config = dict(
    n_layer=9,
    d_model=224,
    n_experts=64,
    experts_per_token=4,
    d_expert=64,
    d_shared_expert=0,
    activation='swiglu',
    moe_layers=[0, 1, 2, 3, 4, 5, 6, 7, 8],
    router_score='sigmoid',
    normalize_top_k=True,
    routed_scale=1.0,
    balance_loss=0.000468,
    balance_bias=True,
    init_std_router=0.00681,
    lr_router=0.00063,
    vocab_size=27312,
    norm='rmsnorm',
    norm_eps=1e-05,
    tie_embeddings=False,
    optimizer='adamw',
    lr=0.00196,
    beta1=0.9,
    beta2=0.98,
    batch_tokens=32768,
    seq_len=512,
    train_tokens=273900000,
    steps=8359,
    dataset='wikipedia_en',
)
Below are experts of layer 4 (counted from 0) of a mixture-of-experts language model. Rows are named router (the router's row for the expert), gate (a neuron's input weights, with its number), up (a neuron's input weights, with its number) and show model dimensions 0-111. Each number is 500 + 25 x the weight over its row's rms, rounded and kept within 0 to 999. Numbers have three digits each.
Before each expert's rows: a language model's description of what the expert responds to; "mostly gets" lists some tokens that are sent to it at least half of the time. This comes from a sample of Wikipedia text that the model never trained on.

# expert 45
What it handles: Plural and word endings. Word-final pieces, mostly plural endings (-s, -es, -ers, -ans, -ies) completing nouns and names, plus States, League, County after United or National.
mostly gets: "ers", "s", "es", " States", " League", "ens"
router:493495476521432525491493512545538462486538514480464503489513519501528538474489473498522539489462496523521522487460508489501503505507498520445489495501538471535466500544502523475540482493486482519490482515519493548467495493485498524453490493477474471480519518506494527502487508491548550538514532496517539487525495521465497535505490483495
gate0:494476513496503480477455512506486501488526552464450495523491520477516503484506535514547498567524515482464483525500528494524485478484505528536477511547504505462482481495478543485458487497513473523494515484508454487461488493491482469471488486534478505531469512497454505516488508483475499561497524504503457485499450543517465489485514515481
up0:511506472533503487529468526526502508494469444520523508520511497501512500496499533448483492480491495505484531486515523479462483531494530457534499500461490512529488514517463477553515505514480498519485482513530530465501499516505524522524498524487453541534506485505500485460537499537499501464526496527495539475490531490500557536507503523471
gate1:472499483505491488482477494553486507461512481473521518474529498542515519537506502509528495506488483513506521519508531468507499480478473489479497516483521456517557548538529511553502511521485494541453507502532482504462462481496462477489496520531482480523546489499482491487497517517428519528526547486508523486454474541468539534536516570504
up1:439494530504522511494483509545483500457493502505512543499506530553483497505513481500509448505514492467498509511508496474496546447453476488467493492488479486535548547540546502566516535558509525534499476506505487464477467514474480494531523468530494499508482487535502489523529517529437496505503505437494481504477499503477536489535516551515
gate2:488440536468501478448480514462529517481567509494529523530453553502470453525426490479504496494509547502535531490453495475474503559497495502463513503542507513462454477493517545575520526480535524522470529472511493488491474493508501495504502480526504482478469469481489443512531494492484484542496479482518453464511528471497503474511491535450
up2:486507541500485441526497533529533501466495478524515473497465533542455478537477486472478482510530498532529553474514496511504532526519542526488522505513527535471451478493532542540462563478528530545518500491485480508480489498507481471517519531513495519503523459490492486490520483483484469487520429475506473471513511485495495488563491496465
gate3:489528479476496470504493473466531494452482514500463523502532534541456453516512501503524489464514522505518543530493479474488521478523519515496483516515492486496533461507475479460484540527541465502549485488492470531477512453458523497511531494512494550490487503490466523509493541520478518502490528484504481465447467524505499503490464457515
up3:492491486520485533484492477536496506464483478454492513535496558533515528510530483542521497483485527515478483480496490526502479514520562519495494513480485468485520456497510459482488495525508473498523483504514475531494530523498460520527507477527485485482513503534541484491478514529494508473472511469505518464486507500507479509509496525507

# expert 48
What it handles: Non-English name syllables. Syllables inside Persian, Arabic, South Asian, Turkic and Korean names and places, such as -iy, -abad, Kar, Bh, Shah.
mostly gets: "iy", " Kar", " James", " John", " Bh", " Hong"
router:524475486509475542506496544518513490478473486455467501520511527512492485499482517503510502494469521514488474472498517508529500514465519495498459462519506510513472488498455492515490457487488478508523467528499472538443538516507481477491500559491467480469486487473529447477485480481517552555479512509514531494493470531500508567492477532485
gate0:527485492483487485480500527493511549497503524457514493523499493477533475509522526515512449483524466459484508464466533510475496484488488480472493487470518502506519530509528498459501483516547502470488482489481476511474469454486512501493497532536513508551509501502460528528521513492511504535530455520484483500519473508555452502500478537508
up0:505484504479495523515514509513490545481482521467481479530508502525523464526483527491493497496550475469552480473457490501521527486500509453464470474521525518507486521480462497543523525476560543490518489466531521532474570479503478489442557490549513491525486471477505515513507467489504552515530458473473478515515485493474482514525486542507
gate1:498561489487513484480474518499507528548500447481475529458518506480464518482515519527472484520506525466548514470477476496491459485481456505487501503505519469503562516469501544498505473463495512487524537478523497508493507540480474507531464528518482481531514461477476514469504483494539521528489489498452534484520453487527498547478514553459
up1:505524511503527470525493537532453453517480493489517456450489524482510545490504434495507516525488484481509531468511514500511517473530447511527472494561488525497546485489526483496520497497483530485469497500513508478491500477521523482502495461532501457485523514494483475494534529443476505483479488483475514501506455504535430527498514539511
gate2:536500502517468491483489483504451523491510500475481509503533499531484486500505478473530503477483524495498499465507492470523513470471465519481507523514491470489492498490534538533492521489541536495489463490490493524521516480439460514495507509551486452485519468482501528523511482469516558560533492458495513485514471471533491512518491495492
up2:532489521494499518492496531509485514488471522476489494517499504555513471493506493482524447482493508475515486453523467489538521461415479478516475503498487504465478458483535499518483504450518522495489450476524494544503543514470470489508509540545523474494518459458510477497508510495523519541530492487494486523498512491539465504518492494503
gate3:522501476433474530494541468523498530483500512497438536486527530507503498496495489522507498517494486468523526398528494510524521526470491462524504488529463535500502476501509444530527499497516532505495486501509525506504495490504488499497505517544485486528512487498452501539491482510536525496496476464509500525502487489463488520485474501505
up3:526504487558455515483517442474556508500487525435469506483489509532508504512546488537513490479444477456510502483503489509471504460484525490492472480507512537497478508506539501507507495507501496523487443552515537543477525501538501533514529518517499500495491493494477483520505493506528534450529483524467509511484460490463522442543545478531

# expert 51
What it handles: Capital initial pieces. Single capital letters starting names, usually foreign surnames or places, and the word piece right after them (G|ine|bra, D|l|ugatsj, L|iddy).
mostly gets: " B", " F", " D", " P", " He", " T"
router:505495470495515550463456521489507501477518507499501539538488527506491516456473510496467535544491486519501499489465538515501532531488500546476483447500563464508456466554508495530509478496474438530488508498477498528491502477494527520501489520470483439504497523527499473524500511486519520522468530501550503490537477518505544520512491508507
gate0:494551504519488506465534513505487482475457513506535506499480520492524487484503448461525527524519438485490535534543489534533510497455485522505510535457458523528508451521498500487506522506468460500477496502524519492496529478515502522480536495522488476449518490454506496510447541428531536482498497477501525469516507502452444469511500479491
up0:501504472524492487500507525483496490468447511492521551507480497487521481498460495469499509503504458492480520499539491515494502510458506481500485496445437515521512476538501509480486486517455487520515503508497513481473549460539487493512561467493462505460523523454503488476461553491537544464509460516500497502504538496471454497533472451502
gate1:544502462478509514484495526511531488499472458480510506469507513524464499501510498542490489509476466501545507458472534529504513466482507565463456507538496540481452511521480511498502495511492468485484504508505481489508530498474535481496553493534460484511498486486496448477524509511453518497500494490511504462481490521468514492467537477477
up1:554481456469546486441516505495530515483456464515471543481494512542488494507480494552499501538502480486474480500522524524523518488474484553490469530533480534490461512506481517538471522509478472475520528505521511517531477509470526446493536467531461456537470485500482440496569496485437496505527516517524471485529501474518514497455539504494
gate2:493522526489502517510504468535532528521502489539481530549539501506524547475461455477516544521495514512483510482447474546501472508462512493519515493516522540470491479481491516484467512534487519514472535457525483483496493479505519518487534527538511449482505465513466513506481456508479503523503484482518514459521494491492505498492505500498
up2:522490528512459491532467471476487522486440514478527465509496481530516491523519476482487508505515468483514499505504508533504502529459509507502522493498467499435489496494547495539441541488534497568550525514503463538483521484543578496504509532497475488458482508520518535500463520486488507511515505525505478532519527499488474510505504531480
gate3:532496501501504482470499523427535530494495493493474541513481516524503499507485453513475519522521476519558530496507485517494500509530504500480507472503503543535495475514497534517535498488532451488508489533518483501513473450514538485518531503461508453530453526504466437481470505484507531518536475507510495485491487499502522537498501495449
up3:505480452503496527516489478562519478484486500489545485535481508483519508497506502487532466500479537531480486486494496500488494533493494509492456498499520446499487517515479474472474468485456545524504529473462531509522518521498486526471495515497493550482484473526518535468505527553525490492481559486509529525509502551488482449515475480513

# expert 38
What it handles: Word-initial letters. Single initial letters or short first pieces at the start of a word, sentence or heading, e.g. h-ashtags, O-mega, H-ook.
mostly gets: " t", " p", " g", " h", " sp", " c"
router:485510483491473491492473500495480511519529489452486482480505516489509458474479501530481478513504512471505520503469539478456477524508486491467500494519512461536508535477495518505483522503530485498517496503489480486463492514436479506512491502463459496495492523502500460496495510534501543552471522477488535528511449509522490587508478510479
gate0:497521526536518536521479463515509486518503484531450507481484502485447509484522502530544483516480501472494452495459464496497491469507491517541489471490518516474483533521476508532527530459470471456521519503516505498451492516501534490489490478531524554490509475479497497519480532478505456444491519510535479501494498493498493500522502521467
up0:548484494503516537467542490562546493446458480516495540472540526554485465517495529515509518505517489492529497531478505520517525466490480527475491505483545529511487506520510538511475518489506495505507522508485511508472540463481537473481530479502516510488499488450449516498503509521527475496454473472525468474503492488482528485525527455530
gate1:490525493480526471504474485540488580505476528552495501483483489497481486526467514490487499511485470471567504444480537503445509538451538493512499494472456484530503492460508501491500499494506519505515499482520481484471496436512507533476466465482452509498501486501502460506519490502584517535515555524509507508500505491531494483513502528499
up1:472549523454531472505469459493487512486471498511515460502488451482505482536478508505428487472533506472520501448523534475452535480477506481526506488498481466484530535467492502542464542516513550510511551517492507475482494508470473476532504483541486464469483523483511477496522474541512471502513515506466467546482505481511439534498530524473
gate2:515557490487476482511465487490496481533523539499481478475508544517510478502466501474476482548487514498491516447517524531469514478479488522491482498517494489516519529492523523504519538465504523490524492509435514513479495500521569485523435505473470528524496535487546502504486477543500494479510536458538509499507498536459516509517500518514
up2:518469526478540524468519494496494477458472516541489497488473455518492503495514509488556491470468500520519505514512467450536418522484493488501542511458505532487499485484496499501456494500503493540515503489504498519478511508530509508490526511484576464486510462487495484521481509479481521507508480510496510483541480479525480454486489508501
gate3:489514490459464479529468488501472477523518520493492453508485539500537446478466483518463480480467517460562520535491525529496507513462506526525525515508556509497503524444509455547493535484531501504498523526453469506513496489504497492491492493499474501483496553521518474501466471536477508547504545492510509497490501506528495528527471510484
up3:492489514499514487571473454472505489495513472505498469458505464518490510486515471505497493509481520480519515449510494471478497516489480479485483529493527531509530509492513540478516540529486565485524491538500526469474500482504516483526517498458498593493519496448519503478508504538510468459532515505485496527489518521492526488477522491487

# expert 39
What it handles: Common head nouns. Common nouns after the or a, such as school, village, government, album, city, report, and compound parts like make|over.
mostly gets: " government", " school", " village", " company", " building", " city"
router:513486489531468504463481571519508512495491511484490510519509501533475512455501518543499507517446489508486487526510535460457526550487504551502472437508526477499451487511491521504480450513451472543502471532529492502423508459470491501488524558513466517489509513488474452477462518496506530493452510484497546491515490527485508549496503493522
gate0:466489496440545513501441466471517529519492490508484497507526494484523457478542479496456450492505471515496479494498534476538508452512479525565520555499500496476500469477511488524493449493478496476460491496503501485504447528471457479527476502520494515508544445455468491510513466511482510498482490519502477527489480511472486453492473512475
up0:508489481562504497489504525493512470500502551441470520520522498446503485528515525533555497494474476498521472488494440485490517549488521516438517491520474534497522475472522545460464479562513515487489498503489494487458532488522473515503511457473531512519478476507513506532481514508537499489530493518502510524528474505477548507483504437503
gate1:483506460527518454496516517540526500446499501491541532501479463540516458542495521532497489506440485497482464500478510517451502521461462486507507476474470457511475530515492517537489491545509475481554488491439498501473506452520510503467539503508506498523497500478509521521505496481512522508490486500477504502497507501485541507529483501527
up1:542480545513514548513490490513487496523498492510479487485504523488498492490516519461457493496563496505530524507472506494551498491512524495494525510516539538517529469473500453483507510414516550532485531538504473519523506534500471510508448508495496501497469519516511509461469479485511515527512484496532502503473483508499460495459496519480
gate2:511455502508506465509520488513494530496552513514485531450473521496467521467541514524553540507494500480489518522507493484497462505484475466536499505492488475489478480462496522514469489541477489540497461474534505502484496501484516522475495486501491501496527519485459537530505523476484506525476471464495521492492472535540526459536448499538
up2:458495505516503526502505482482520457480500481480505482510507495493535516536479495484485485473493499549505510476522497515516521467499503477502502504490466521469505499502478541513531480474484526532520506443447453500494485487452507523512480546495485481497467473483534456462504488483514511505528526500510509515501486451518494494453524528452
gate3:544453525513503533484523482522531503510473529500466535507513531530484487499542503508506501531470511511511462515489477504512484499474499536520512472504488447467477522510500485498470525493512479449508506508491464503485468501499489495476505493475493492449495520513503500491495504449515478516495487492465513499489493493537515504490490502476
up3:464529514503519493471488479494468486488541474511533485534529513459470541463463486492526513517503510513516496469499530508494488522492556468449492521490512492556486507493488499469511465514479465536454497484508494503497522480520518495530482486505514490504466502446516492511493489549528520532538479513503494495514476522456501495495478545470

# expert 10
What it handles: Byline words, word-initial pieces. Words like by, By, married, member, Succeeded, and bullet dashes or line-start cells in credit lists; also pieces following H.
mostly gets: " by", " by:", " By", " married", " Born:", " band"
router:496459495508492507457499517468518525459521481481492544533477563523487466468472505491493500526481511474526487533467532514506498501490508510474457464527517473525494509499492550502470454481474509510503484497538458478446486505434505508479484525499491502474481479503506464497511535496516535533467509528531533509520468534504489515490513503505
gate0:479519551480515480466481454490507509492496514487498514515544503497472515503526478516525478539517525494494487479473503500494479495502495554503496521539497494489540499499496507529478457528504528473526507492456537517499508519543499470517493482510470480507492475450485488562493453515519526466490497452498482505459427495475478494510510525500
up0:517583505503474512509567509533459501508571496511516525451513495455520473493493471519489517523498531522478505493460526475488514489540520544484500476534494456492517490486528494507469483527501484461464557484432504513489475527521495509497517508494522503514488523503496540494468511519459525476513496561496532505532485494484492478506473496479
gate1:502508532537531509502492510467500485494534476515507485445462491532544470485495504506485503521497548456466530507509477482510526496519532461491485461517504482532538505446507495508490531520474505480547517464492490526466504560490487471500495505522528527495528517476525522475508499520503464471435530502491520525497545509512506525447492542488
up1:478511483493510516488539495464511538456504516518479491444498518492514475497476464513504490531549504503542542524482492504520543468455512517512499491532460462450498517460498517547524511515483516508500511504504498499514542483538511517519516449506517487485532473518523478480515493544442489489530482496501524505450488510489508518469532482483
gate2:496489507493471488478491500548520533490495501499504514478482458485496478459487485473524471490511477499464499511504488515490506517495491471516524506463501506538485475482523508512533489569493506520467538488482466466492503493470519465462486501552470527489512476470501477495528500503544526512454482447512515518492547506541489532471533471561
up2:498518463515479508524458503485485460513526533509495533513521516522495518554498519528505499472470484548540508450525502501487488508500493521488455477490499550459522525529491497458494521479499482557523498507493520542509501450531511515471499509460484488539529499510511539514480531478473507475488515509505501506475567546505515445476486520456
gate3:509485522500418488476484501509521526497493471503477506483529485521517470470532490508505496516472504516512499487453476535513500492512500540474484457526522472471470508506485496518519442500479505518560481483510460521465518521467536492516512470520490475466488545456490453512490516536553461509518526500534503452539476457476489506527493515496
up3:482515509540503477494521511512513455514498495495525495526509461477518539532466503486523534512521498521472509483522507462492495536507540461507517513474520474541528494511529451495500502486468484476496539544490538479495481462501483537520516503454514517528499462516484539459458525474486503525478490487462484520512552528520525481464514500536

# expert 22
What it handles: Common nouns and plurals. Common nouns and plural suffixes after articles or possessives, such as time, years, members, music, film, -ations, -ments.
mostly gets: "ations", " time", " years", " members", " music", " work"
router:506492502524436524479513511528534466488509512512470507499521524501512511467487512518524547497460525520483484501498519509468517507492483548471488493504536461516463503510498518467510484511483467519510486539500488534440468489481514499466505507475488486489496503510476511508524552490530541524483517503490566503503473532480504570500494482511
gate0:491498508471478504487496473535520500534464479496483496515480523502489557545480487525509549482446513541471481485500524525440529469525484522457538493481492506498480511521535465483512483557506527528513532576481507488476484530470536536581457477525485485539498491495506514525513519507495503476465501463484536526497476476507494517493535526500
up0:511517480543520494488531526528510529474507493497494533494533521555467477483505513541490494531480478524512501472469494461518477504512462494505497450444556512505487522545488541485480485488501502506510486474537481484494457491530523477484483527493515522507494538534503480527488528513473495487491491517504541518513532482496538453525517486536
gate1:490517496539479514498485498514513463456493521437523481493468489486560524501501534497507460503475513484527485530481524549498474504495481518455478488480513448529512526510525489496547502538488491493510540512516511524468513491516511463481545528482508512478468550501525516511496553517536520532484549494512517505504420540482467539501525520523
up1:493510496522490472464492514479503504494542457540500486491530507468447519484494478484492522490546500520505544479541483504547504513482534446513486484508530507480460490489496508481504494487501494494505443496487500463537522523485519539514461460481492464502511438484448480493510447500514501480510456533484499510486548476515541468487482476496
gate2:521489482475509475476492452496482479539474500511539531523510485484492459493484527538448479519511504524486511481477517505442472522534485474472473521492509518500510517484505524510499522500530503501496489474452481461535533510498508487498514493505506477521463529518511480511493510515532505487454544531527549473510532504529499502543467470515
up2:503504481515511502512478558478520540496546492478483518519525514489501542514493526510496445507502482518507486535536509464508528545469560484518463490498506545489461509507493527497459446516491498532490453520482482481517485480509512541499512557497475534487479502483456493490526514526512511518504466476537485516496506513477514460461513508473
gate3:521540540490529487532476499505498480473478470516507538505503445478474525532495474509513490504541477494515477510490523446478497529527487538497547493495454463539514457427517505489476509519472517497527504506525489523496522488497492527520541512485500491534534503492546499533525513503479475480504483506548498526510504483477503480517530491512
up3:578505486466495483469529518485460521517529530496517475496483518521539563506490458476501500481518464505513520447498490479520537500482472480502503473490524471509513519556523458495515585469475498481488500523515508531511489497479519523492499471506502496512469531471488482513513489516457502529525485506518530544467541505523520457537484519507

# expert 37
What it handles: Institution and role nouns. Head nouns of organizations and roles, such as University, Party, School, station, League, House, government, attorney.
mostly gets: " University", " Party", " School", " station", " government", " Center"
router:482530489497503508487495577523523484497490492511485486493543535512504532440479505489504501509473511502484486510497528471440506501495537509487470456509503480527482454527484523465469454506458489512500483481547478479473499486477530523506470520504491512442529460527490496489504522516522542504494504478523526514519496522496490541498506481524
gate0:502532449477483442514501472526516500511537525503514492497496487529481524549487482535530439488516475519487519501508514482492500475483500575501469461482479510529478472485535523490500494467527499511484541508495521488484499529508462508542473486498485514507508458461479535482506488556473507505511490498502490540512524513492489517492472532530
up0:535510502476515506518476471490514578477523504489507503442459500475516506468512525533474474517513495503512464500519448485473518473495497487489426509505545473476480523480511496509486487538499474512524518513471515546528508514506460503526475489510516502491524499511506486506508449502489469495509539539497483508500515505529479496498499508512
gate1:477495532488493528487565516507478467498533471539461454507525501523520535498486491497489496454562517482488520529508521487483499452491504472526513486503475501533528531477518493516502549507471544520499519479496473461523530498503512524525444496518496476486507519497497494473490492540509468534501516491476471528488437469515517493512467514483
up1:496551500501515516515529504520499529485515523535539517519502478514496498495517515491469501522509489494540504514461475480483538521487499499512502524528540511542523451506542528552525521448496490477498514465511443522525512449505452466498524543462505476504492517480493533476511465495492496496507470519467485507512508463505490496493488541549
gate2:453505469507479470479492489516506526509509469477486492502487521525491516459473454449474447528514530521513544493499520508536510502524542490490483508498532479489470486488485505514515504484566511469488483517509506498452533526467475511489445519497507491521489498485492483448450472521524490512557493481496514502467458461511533450533478515468
up2:489500463458476464500501503509495482506507468484514491507477526504522506471526478483493469527525532484462506490510469521555477536549540508521530489494519471494459508522477455497518475477561486526500519525523480495469545492531468567510486467530517480466524502465517475480487492496538509523525467483471456459487495466486458485523510490508
gate3:509533564476534503461493481473521464440512500500499480481515491506485508551476500475507525530481485504445487491507532521471520474450456506495483518535511501471492542539493481510483487473512500488507507485467470515515470505468522505530495540491500475519499511506510495538521507466467536522519545544534483490495475476515480495482519477501
up3:504456432517497573500467517497436514521455467487487473500449507497515492450508474518528493465512523532502507499458458463532482506528488512500451463516507500516512479523493516495490467504491524492465463536479497509474452492510532498501551489494522489508473496516518557486522484490499493499481493518491510516529495497505524478517460489467

# expert 30
What it handles: Table cells and numbers. Cell separators, dates, degree signs and numeric pieces inside sports, election and results tables, such as |, March 26, °, –, (age.
mostly gets: "°", " (age", " %", " taken", " Tr", " Ty"
router:486511444488493536444485495522529528512486483482497525481474514489487523500528535507492506500515506539504522510484519470484512530444522475493461499500557450515443514486500513500501476482493480524470484504480479502493490485456507516476487532473467493489541505493489485436474514508509556533503550497556493454527513528496488531501479519491
gate0:523473489474488507483516510506487511449469529519503466494500528475483476505485489529464488506490529481523541516502473482468492543497474515451527480517493519521491484509516531476517486495501455515495503530456491460505524457495451509485454536492499491507486518462510553465452501518517494503521538468536522482512446509509457522469495501525
up0:499530488503489497535475500501502534544509507493515491437501485495468497534521463515434464490497520491498508468523490480451478517468456495505531509527481549575471517508471501535516533498530484497474490508502510505512524493483520504551490488453508487530471495501511544504431482508475517542510514452517479503517478490485471526474483509524
gate1:502578475475509522466504516521482477518518501510493507506472481480482555501478516504523510519513493481493435477497474454520494525498509484515476493505492498512493494497495546479507517482512510477423510480512454487493463502459485463496501473484475478485555513489496524486527505463553505498484520501541502462504465462469488552484497515546
up1:548470470534547489494491478534526508511522525466490532501453492527469554497485501462481480464488518487487509462508522490505480508531490506520510500488492460504490502481480475505458484480487515545464526495490495529493478512512540485494474468447501552542532524521513487468475478485509468541483525515540470489523484535522464491513450535475
gate2:473492537542522485467505485470533498568513534480470536516476505542519528504500518518520518507476483467462504491470483554483481542506534486490479483475486502524510521516503498474518462477450507512453481509504548481495450508508516498438539507499483510564508464510541502503503490476533520482500493460526525480518502497508523509542501495481
up2:513461498495463485466520499517460484469481570502456473514508508468499519504453466503507507528548544474480513530475526487510491497541525501486481488483513444497514470529507495494490513514522469531525528538463483489498541495504502518478499452509508506495490568503510508478503513529493499506493497496503527474506468479518515458464509522501
gate3:515438464481515520456484544547530495528496504482488512494526466456472529531512499533495503485501493470495499511517534496514472486499528502509520477529506466502493488496523509549494473503494494469563487517483493534514494509487484481528503563469428471572558497480477473492501496491521540512498548505494461471491530518524489534489480537482
up3:469468491481506472506473477508503487514526499478516519457541487460479528509530482490469560519480506481497483508495517458534515515507532494515488481522529444494503487508503510480501499482502512501490533498452493475521500530456509513487471519464459512533510526504484512476468495479505542497473492484493506458485508533503475509431521489500

# expert 20
What it handles: Inner syllables of names. Middle word pieces inside foreign names and rare words, like ar, am, os, ol, e.g. Pavlod-ar, Atom-u, ang-ol-ensis.
mostly gets: " Am", " Man", " Ass", " Ag", " Arm", " att"
router:501512511543502525512504482488517509520481503469532512490496509492507524476478480491537500498482490566497487492488508507459464522525499521511484468520523475557483520515474475476486482528506473486511465524523454566464533501468474526488516514472449492484509501480519466487497524521490586523499491530530552496529543497529493556516469519474
gate0:511495485523559505527486486461531523509492510537520501525495514520513491484478493509510474502483438510522488495533508477516479518482510474500473490486475516492445497533498511530551501495546454518440486482493505514526501497512523501468517501489527506493468521458465480506515487466505501508482540510518458452497450526520507537487468497526
up0:516537520510546475538527477456512525519541478506526482515460496556533521493515467495489463489501449554529485474509480515508516520517441504530483511537483523459467493516498464528551478525498504459503470487522525531522523474547494507536511479516507510484511478436521489508532484476476491498514527526548466497508522482529485484527470501490
gate1:475531480493512491489444515466520484527473515533459536515498482464517470491493501473499514531485470489490475455533463506509454511546468483514461497537512482532515466483439464480518492518536522469479501566544509525514475491506534488492517513498451478506436490460472486499507504514486502487511509451486499524511510479466498532491478541484
up1:521511499578502500521506480484454471522474535490510500477485499488515537514485443476507543529514466567546519490469482481517498519489450550548517479518498523495491525509524440522494502462507518510460532511503504532508520506521530502498484487502476445502461453475495494519468485469447486484479538490505479488490470474521525539534484509490
gate2:537502491502507539468559474482531520501493464521492516483506505461501478503503489529519496530490492505528519492485522483479490494461561471495511491481491510539491459527473497491519505491449479509478446484514525511481559477529497486470483543480488481516511508480495484469536481528473532512473507517485502443484499480504516488503501569498
up2:504482480525489485486494505469492484473505531512520507547511489521467500508514519508488563467493461519467499546517505504521511515506469532485470447519498512507489477509508541481468466515536497506479497509494507469488459474484474507501488484506533490480526524480452521463473546440528496527523495501484492511484509486472486493504528429503
gate3:513520503512477538541464470475493500520484513489514492454493484512534557509534487519526501513501486527503518476555474479502535536524534541522486542481550455452463500522514518514508516492478516541523500520531463525517469518489529485486460494520491465520516480514515532493516508570512528492527525505519533476514481514525527516496458538500
up3:524536505485485475479472490455483445483533514476491502482505512488513471470493517460462485483486524479503525507486527512489497456456484496508496514539510474484506488513520559528448483537519486498475508503498532501431470525467535464484470520475502489472503494523479518488482567476509498516472504471518573463493518503512497461502559498500

# expert 42
What it handles: Table pipes and headings. Table column pipes and wiki section heading markers like ==, ===, ==History==, plus table divider rows and career== headings.
mostly gets: "==", " ==", "===", "====", "|---|---|---|---|---|---|", " also=="
router:545478511532481470500489548480482461485544496484500478486536491499489500471482501462490503510475495536489503467497484540461488529479514526494495498500490499506490493520510517520493473500473454504499480546533449511431501482460539516461498513509443504503461527502482476514495551479492547556535502490458560518506476481509520478499528469517
gate0:489529474464469527515495485525513507546481491523457500505500497501577534519527493482462518489495498509477500561496520463503490511497496495507520498549491488513462503522504503531490489536515508495458541485499526511504491524524468478547500500495469468467504494489503555510536435497484502542506476500507508520538498512465490521470490508488
up0:541540501459485488503507543471467517496493482462487455511531482529506517513490484482491494518516532502494509545519483500525505514494534444509523556525509456502462480504483432527485479529489498484490529528533525488522489519528489475506493496487490482486490503450470512535487502509495510503546487491485531534502460479450459464472522534490
gate1:522518531507508507485505460528477464530509460504480484484475472497472480515482473494528466498508520486476444489524511510471444523531498490492495527486458540484466519482536529474540536462496503502494502505491510491490485468449488473462532541501482530485496507548496478488471525512519494538476505486483544533530501502513525519486499464520
up1:493461510514505478489508541476493450489494476477530503501473481526504530507459445472555468499500489487506478522532472506522473518454518545513489515449490492533456476469553522518532473479543544522470474506513492516485517496511481503489494550525463543478515472519517532486435515495450510539513504497459538496473499479494504501483521492480
gate2:527510535478490495515482493497501503499467515467528456540533495493544469470462493540506533478497525512512530502487491493490500502500476538485491472438510488489529488540531449537463509487489471484530474547505537480456527493497526491521480512548501508492495513479517514522505533484504545483482581487505487497536507520521466512512502545504
up2:461504452507506469521466510517482500490505469501473528512457488492520522541486504471490492540514510493484489523487512469482495526453518481513507514535500480513472530473502527475538458494501512498495513453483472502502490507553490518497469501455498484539485482475550474530483484503529462496481489519469502488475446473510517510493497492475
gate3:493507496470533520524520489526525508506487503501530468514488453509482504481486548490432471498507528482486514487502529477449549527496476487485493475505495497491498486505483446573520513520469499455523464486517523523468504531469517486506469499483469508514521481473510489510570518497501523535488506510539514493536498490487456499523458533487
up3:477509515497551509487527448533523544542502488489529496442473475500487485515515518514501454477511538502488514518508507498474503486517494495511481511496470506477484499528454490519522506468497473484517503512494510508507506502489545496524495513523470520490495473507457499507563490516507537520494473491551492524507504481492505507544473492504

# expert 19
What it handles: Short stems and adjectives. Word-start stems and short pieces after a capital initial, such as D-unk, sl-og, sp-ray, plus common words like back, Black, hand, small.
mostly gets: " back", " Black", " human", " Big", " Green", " hand"
router:504485487519507565454517526491489483430537488489483506530521513527485505475495509505481548507487516522526511502459486543499493526507495514481475474518482510488481482518494523519502487509491476530508496534512462451480539490496515508467483512478474435489489498487460455479511504496494539543478524511495514485491491512503506551477508501500
gate0:499513518547495519544495522477459530502480512509506467534521481517522500530497513531527524506463475495535478488521486475457517474514486512514520503523514489493486513467524484458512470520478475515523501518505525487511465509468503484506552512429464524521515473523510528489492512502561528518536478504481515521484510509479508534503531481540
up0:513479504496516515518467520469499484508469516463524488515519465521487511536496492522474498513479498506506488527510503564472482486478487507506543475466472478426491445478470479477523470534487518471555486523513528511519492503482493502524549493499487488497462525492484465508476492475504505505499510473529502490450485516538509516492530542465
gate1:488426476510533474420502545488474516511484516483468485522544515544485525477509504514482481476564509506491495540476539494553518487479493487503490489520514478476462471517516491523463484484534526478492493521515525491460518473510451469514497512523509486485485482514418511481504510540506517542521523487479502488514490471491486506439517529516
up1:475429510487531525438553528465484541517502466539501509522548489504498482507497500521497492473516508525504474541495488512482507509494551523505501490520518493475506477503551467521504509459535451484538480504503505517497507508506525497496532487538535434498479489456437470462525474515517499520482471493489463474512512478475460508468521495537
gate2:495532530534475441529488475522473502525485505522498492483514501464529537504473512532538499548471540493486503507514451502501476484497485473518522504522516499506486498537472468470434547452503495530534481486518487490517538525511520485493484523443435518507492490530532544492476489476488484475496492507504495477508495465520484540489459535473
up2:495535511502545511489505515546488476481492527497474456475528508486536500498488486481499502450508476491483519538518519479457524469493501517475538490431524500516523495476554534491505487486470472505445535493511492474487497524500446532500467494492511529497514512456536517496528515516510487517511471480463499477519503492539548471519500480519
gate3:457495464485499523495506492526456508504532500481522518451496519490508525534492474484461500542505493518509522510478503546490486570519509489497477517476465501512474518446551474519491504473484494502485532532494498517483525519503518541516425525488500452494476472469498456532502463509453544497499485473536505478488474497468504526511504497460
up3:479497536497541486501539525491490485496510481491494512549471469504470560547493466498510487484524530515428509515517491509464534479526516494514479497501529501454479491529470521469480509503523490472498495523535488523470466466498498512461564491490519500482536478497555525466527483475500449486472500491519518457552522462496503524530476538493